{
  "n_layer": 16,
  "d_model": 448,
  "n_experts": 20,
  "experts_per_token": 2,
  "d_expert": 256,
  "d_shared_expert": 0,
  "activation": "reglu",
  "moe_layers": [2, 3, 4, 5, 6, 7, 8, 9, 10, 11, 12, 13, 14, 15],
  "router_score": "sigmoid",
  "normalize_top_k": false,
  "routed_scale": 1.41,
  "balance_loss": 0.000541,
  "balance_bias": true,
  "init_std_router": 0.0383,
  "lr_router": 0.000282,
  "vocab_size": 46060,
  "norm": "rmsnorm",
  "norm_eps": 1e-06,
  "tie_embeddings": "early",
  "optimizer": "soap_variant",
  "lr": 0.00211,
  "beta1": 0.95,
  "beta2": 0.95,
  "batch_tokens": [32768, 65536, 98304],
  "seq_len": 1024,
  "train_tokens": 569900000,
  "steps": 9505,
  "dataset": "wikipedia_en"
}
Below are experts of layer 11 (counted from 0) of a mixture-of-experts language model. Rows are named router (the router's row for the expert), down (a neuron's output weights, with its number) and show model dimensions 112-223. Each number is 128 + 24 x the weight over its row's rms, rounded and kept within 0 to 255. Numbers have three digits each.
After each expert's rows: "comes before" lists some tokens at least twice as common just after its tokens as in all text. This comes from a sample of Wikipedia text that the model never trained on. Tokens count by the router's weight.

# expert 8
router:133127144140151139110160159122117093121114132148130121095140115113092133120124129177082152151151131158099055113130090137126114137161088123132162134160070138126101115158161137116100114078117141149142116134118152132121094111090145160093172092150133117084112080131136148106078126138111113095145160124096099119138109128165105112103119135168
down0:125124126128078142165134096143160101158141134096145172119123080156156139130122103074187155126104122144108151126110123154085118166117169129117165174111130118134101162106170122167127105137110143104121141171097125151083185135145127099143079128147169168151161132127114146082146064101139113126131135122123104172146138121128134161115121127140
down1:121114114165113106161167112158134095110114136143109113127114139112164129126112127093172104104120143127146128164101147110141083100098130114109125143123121100086162129138122139119100129119100162116123190126093122182140112172130126117135126115120091138155180173111124139077118148111142158112128130106099129119076119151187143116139143114120
down2:110103107105157120158102126147113162119130094113093113131114130127130125107101123097118142124108138118106112116171108111143187123148140130121162155110133123125130113158134095124105125161133117121169167141112132145126164135120160126118118152078133089111204151163147128120126176147176134140106138109150078089124139084109175135158092136138
comes before: " |", "1", "2", "3", " |\n", "0"

# expert 11
router:138144144152112120146128138159147126080146141148122147085112120099122084097116092128136115131097129144156124088116127148117142136115094139128187146116084117174120156126125177080097114149139158118106159154129086089108111117101116152125139134062139127125150110112153122125155101181142142091149172139183104154113128144134133132106082167110
down0:092139132148147150108152178155145132127179154090131158107085160119147109139129147139110118145086152121152157183160149103120090102123116149141111132169163149150115086111144140094115121139140121134153118133095105168148146130181168128100155101155143128152116143122135132084104144083127141125112129098164109123114159144111122119100144172183
down1:105104128134162124130152130165155099139107095130149118109082152130106135084137146121129131150110102122080141139092196153111127145151140125202106156097132134156118169107138131098165138149086149119132139164090145101090144137139127134134143111152122111121134123107102079171132156172121136137170151090116139112145167107123131112081124182120
down2:074147147105112144140153150128112155141138138091133122193145101159126118071072078174104137174140110141140147140150125116157111123146130102139110136139118126135124111141120157121131132130142171133102092165150133118132101123132166174102125110114139115097116124085121146102146128138117139137179132160113130147146175143127162120180102136110
comes before: ".", " of", ",", "==", ".\n\n", " in"

# expert 6
router:154159142192157122103176100085123110119157117163116148092125097149115136105150121151134098141132114170158078084127105134133157152150109129121109065168158137145121103196169138132100099109131129145140154113111094121135119127131153153175139108144130068103114137115158136115055124144131114135136147175137122137096139147128100159127109129094
down0:130121137111098116114160171087158119186089113119169142071133149099124108134117071083070142125112110124107109115138130101136119141091099119139128129095148163107092127126146143161126104126110126121102135124092110149116119161154162153122099120148112151103118112153115110107121117112130120115153140142120088144164133103117095100114143116166
down1:128156116138127122133106106162155116159078136141069162106141131132186132108153130121100125104158136107097094096108152173160135106137083124125174110119126127127131119102118139103134128129114127132124127079109193125119115133116129142121154111137173134089113141163136080094144108131114143148156120143113155129136154143127109133122100135149
down2:156165129102099162146085149141112087129140096123109123158099093089148138155190133178099081080113109138119137136134127161112112151145148132137118150092105127137112143156167131130143137119101159134124103146135128086153093140151158152102163131093128080115149068113104147111107152130122146142104133122157118097121142149122123123156127134146
comes before: " the", " a", " and", " but", " which", " he"

# expert 9
router:115135129149139144153169159135068139075110124130110141152143140108154130113129127104104105128145129119153131117137125183135113141141127102188143043180129115105081110125181148114134130127106105141081122114115146155132110145104145153131082097102100112120140123130117153129104129113182124168158138143109148153126104132149095144133105103100
down0:133122134123142134104139134151120123079152182150140134140143098164113135164110081128141132107142083129136114131091106131151129139130116113133144146145135142103117123108125153134107137120107137167103133090115110176136111092110136092171118121127095161130093051165152121145166119167138133162134120126198141096184119131170138108103120122121
down1:127083130125112087121148154132110086173128125136135134124131156108126111127140111173122121128151104092081082094116137186155121092078125093170131158119109128120086146102131163161109136128132122144127105161146198091104100115163130153166124121105095148093140156110135107089130100169124097137153173093160145130124095102145111153110097132151
down2:112133132133124089142095103091140085143148163135108157153101158122101127116089100136137170141112163185148139066074142099125182079144128152141124122190134130143141169146122173119132133125149128133160138116100157160126118175137121149142114133119156095093132166111116146124149140134110134158154146161143127101171140110104144140154126118141
comes before: "0", "1", "2", "3", "6", "4"

# expert 2
router:134150147180154116143112088117149137105199125153118120106168131127081141141140145127120123102106137143140091082120125119124125115128119130163174084155101134123071101170107142140135126153172154147119152108152099124122113122130087157143106125128128116133146119118168147108150143097157145133142134147113069157113147136137100142131135139149
down0:140175104161165184150124103158170100119102152107133108151130129109124119138176169119143097111110145113100136114116132123072125135095168101136155135177151131088120109128166143131124121148111157109109113161108127109121115108128190115143145113152150167087114135187093110100177179165150111070147101111164142139151115124088138133099139145156
down1:132150073112181133121134148143150118138077082165152114150126133122147129097152150119110106116118157123089130118119126115118147084092108118129126119092101114178093159100135158123141128129153126112080094112146154110116091101086142146175156126138159104165150145141122103154121133136145122140153111123113157159179112098129119126118093117110
down2:162148135115156135104113142122097138168158143169120136106126099161092116140140098152175159116142118101151139130146119124160143132145158142099164131120088155155142090159119131141140148155141150099125154103179125126126162123113126137130123132077127131110116112133104126123104152121096139099129094130136146195148135129135108133100086086115
comes before: "20", "19", ",", "–", "18", ")\n"

# expert 19
router:128148111158158123125091106111107105117139110165093171095150062123108126105146084147107095169118136130143101129116137144093145109080121149097152117170120117165126147122099151105138061136140097149156141143150112134171115107125121111116107124120141092105119131111163166134089060102158142098165166127124126149104152136144100168081106114152
down0:136079119145065132100111187156094143113120104165145115154137147117129113150136128100095092124106118091152125145136122100141143179134145148173095101170144151164115140137115104154149119109137140083143178111136108125098138161129138091110098134142141141076098129147134073104135136145145137121128181121122128120135133162111116155123144098143
down1:079115079134082138130138129197150134160151145094135116083190121104088102110158116102082122138103084134149185144105119138111124099127137104139173141115112105082130145128101102126138101111119070101134128144164162124099125161089142158118140111141071146141142107116093136137128174127130112105114164124138146126043119134099083106121128151106
down2:091104115159172130136144171123138157134145144096161138112118131132163095150149122187134165100120137136130145147145120156155078133134111119166096097146135130102115116112111108085119153144128138103114151096129122145110107104125135116107147114081088121095060108130081158119125120133148119180147150134135143143141171143123123124162119106079
comes before: ":", " |", "\n", "==\n", " |\n", " by"

# expert 16
router:156137150150148093152140135157126148115186140164148124083133106120092101127150103144101111138125103121121149101110144121192106120120094137144152093130100151142130098120138150135116097117142094113137151116116104126099113142096113136133114119106104104097158118159121177158131135075148085151145162114147123148109163136162074135145143146141
down0:136097140165107083154120153110116180099128087165089135138142124108121155166142155104102126135134166106149116137149143164139115162114128103118121138158153141138130123131183156130106138105158094131093127086093146124126141129163134114136154130097149165116141156112091119134139088118148149108144148136161093123131155165129120148107095113121
down1:147109100101136124103157158116136107157190150087094113141128147129120173140155148138109128127159154109123086118141114100175124156133136128109106138136151167122113106129114142111108148115096109124127145133120151114149116122115139147188135079123132131095106131109170117134105095155135190129153067129135127120089152099126155150134145172134
down2:121133125119120143139164151111122106108090106126164081125118112113150077148094098124145121110129103112117145146123127100087124126140110174135134115147155176138121102134127177112132114126092113205155122094083149182119121162138124105145131089142150117121134135110098155106133175140159097120124135108105103124140101122124152116076141121101
comes before: "-", "|", "==", " The", "===", "The"

# expert 5
router:116145133124136142119160124083117139111142177140102125143140110141100139117166115140114083117137155096132084072170147142096114135175077111124125116124090107113106107139089181118115135140164084117138165142099111140086084144115097164098110104113132083103132107150150130114138122165108147084137188132141141136132142129145099178110094124097
down0:148133157103097115134096152110118125155132132131121150154094145151092100136122098146098130159128157151108165136143103127101136103121144128143134140130106138124146127135147109180102123109150106089124150092182083140089151104096132140146140091104079113130078125125155133114118136126134118128130155169126126113117130083086114149113115147155
down1:109178122133131126128114150148103106100134100112120092175123104125131099116131132145150123142154110141124125073144155138131107129158166156121112141137152110107146137119154078129094109109119180116163133136122129099110112126124103155127124094143100175118155116127089107158137134117162151100095120161115113130114088129121123116159131092111
down2:140177115128104152143125140125090094109083139150142106100127168087114124102166119120161089174109086155141125152166147106106147174125146142112170099105112131144140136123141136122113108113140153173120124082137130177124134130152148113114105152113125097111136153072147112141127141104129151160136106141148137096093129131106117129105142138134
comes before: " the", " a", " an", " its", " his", " by"

# expert 13
router:153144122148125110125113120106120100126140136120105142088150108130104155118145121129110058145142110165147095111136132141093115127135140111178163125159062123149087132143114127133154116114148078144165147146138099117155121148098111116115085109116129119116095154109151167118102104139113155153148165138130138147142099100126090125111122136152
down0:190133151157133115112115097129100156157105127165117154099122115110090099159119133127128148126131193152177107126153129125132152113110135112104163179167109120126082154125136137161151150117137170148097149163086153155162189115144107119111101175108160161113118114141134181151145103130076093085121103101102117112130102142105145120117140125108
down1:136163137159169131126078105111115148142139145170139125134125148165148129111121134081115101144117105142120101099118139116136117133112130080148116151155115115095112105086116117151101153160118133142103138119116105135138111152128124128110131096109132141120121116131139083117135105143108121165122105093101152137113130143116099131125114136106
down2:154135117159121118158125119162143161145167111112100127145089136113104127135150133065081142124168132094115122115148103150168133162108132169112112123081138105118112138118106137096138112140141194189138188137126129105134098135160118117162110112127149179142145151150121119140155119101103138122114130110144125159139168148117060167119114068111
comes before: " |", ".", ")", "-", "\n", ")\n"

# expert 14
router:154118174134136167097156122120068081124137138141115141080142086141075129118184118139100094155108127166131112109114125089121135105151125113190128109161088131148128107133138150118115122100135159123159134119114134134110119148141144134134108099105132084132119126146127145179123119143149142116183122149136111150114127147154144165105093131145
down0:165126089150129122130129103118108077145148147165103157139140103095133125145155127137147156109078154111100132159164127096121124140119170116152120115147118092160136137126130120167115120108111086117179148130136134133144083138134154106162134143131123146135162147123066137111144149149135159133146137139113116126114070133178161108132121140150
down1:155151086142132130134114151122131103103181140131144126109081152090134129162132114138145166110130144136136079116164150131145148089118157136128100121120159122105160140146126106125138157085125161120119108113090093119113149097190108121116169152133077133078120103112143156112141110122102125131130123152172146095150163124137143136109128083132
down2:106157134168108132135116117128108129101127064108086162186154101104135151157097181125153119104134105126110176094140087113156118099121153111112109108100143158096163119117088112129098084144095114128122117157128126152137111133112159138118092140138141125087087132099151119151108152123120120119107129155126116128170112106095103136109080148129
comes before: " ", " \"", " The", " No", " DF", " List"

# expert 18
router:174131099130149112142132105158127133097136119141114133109148101136138105113154135154074105129140096218126111090135115128108167099144107110124143114145126115141076101144103174106144093117113134130142133123142120113125089119110117107096131090121111124085159135126179110148134069131132135112134140145128153096115138150116125178117134104137
down0:154095144108134127130144126124139121110118100138086132121142112100115142145132138117111150105140125142109148154137155107170110140141094128139139138110167140151143153155104131132136137131158100124145138153102113118125131116139171084102150130109145107145108127159156154145129164176151146171143163150110127119114041117128099184160099139169
down1:142125169127136139102150133091135146100128056141107112104133155104131142112107147116119117169099168111146118112154123138119117141097134156169178120115086108101140062146138122150145096112141142127129122126136149121139142149136144111113151153185108144107155138107113099133130140145129095170151141071100097150141124158079101137083102130171
down2:139169129163147122115107128133136110114114148135111184140098112107152173097123120144147163158128147169121130104101107137143126150148082157126139134144141147152151115132088139104096159122131102090136135122172101131141157106178119099127106140110105110131138147122163106113149137078139132149137135143100087081092166111153137137147149151156
comes before: " the", " to", " a", "ing", " that", "ed"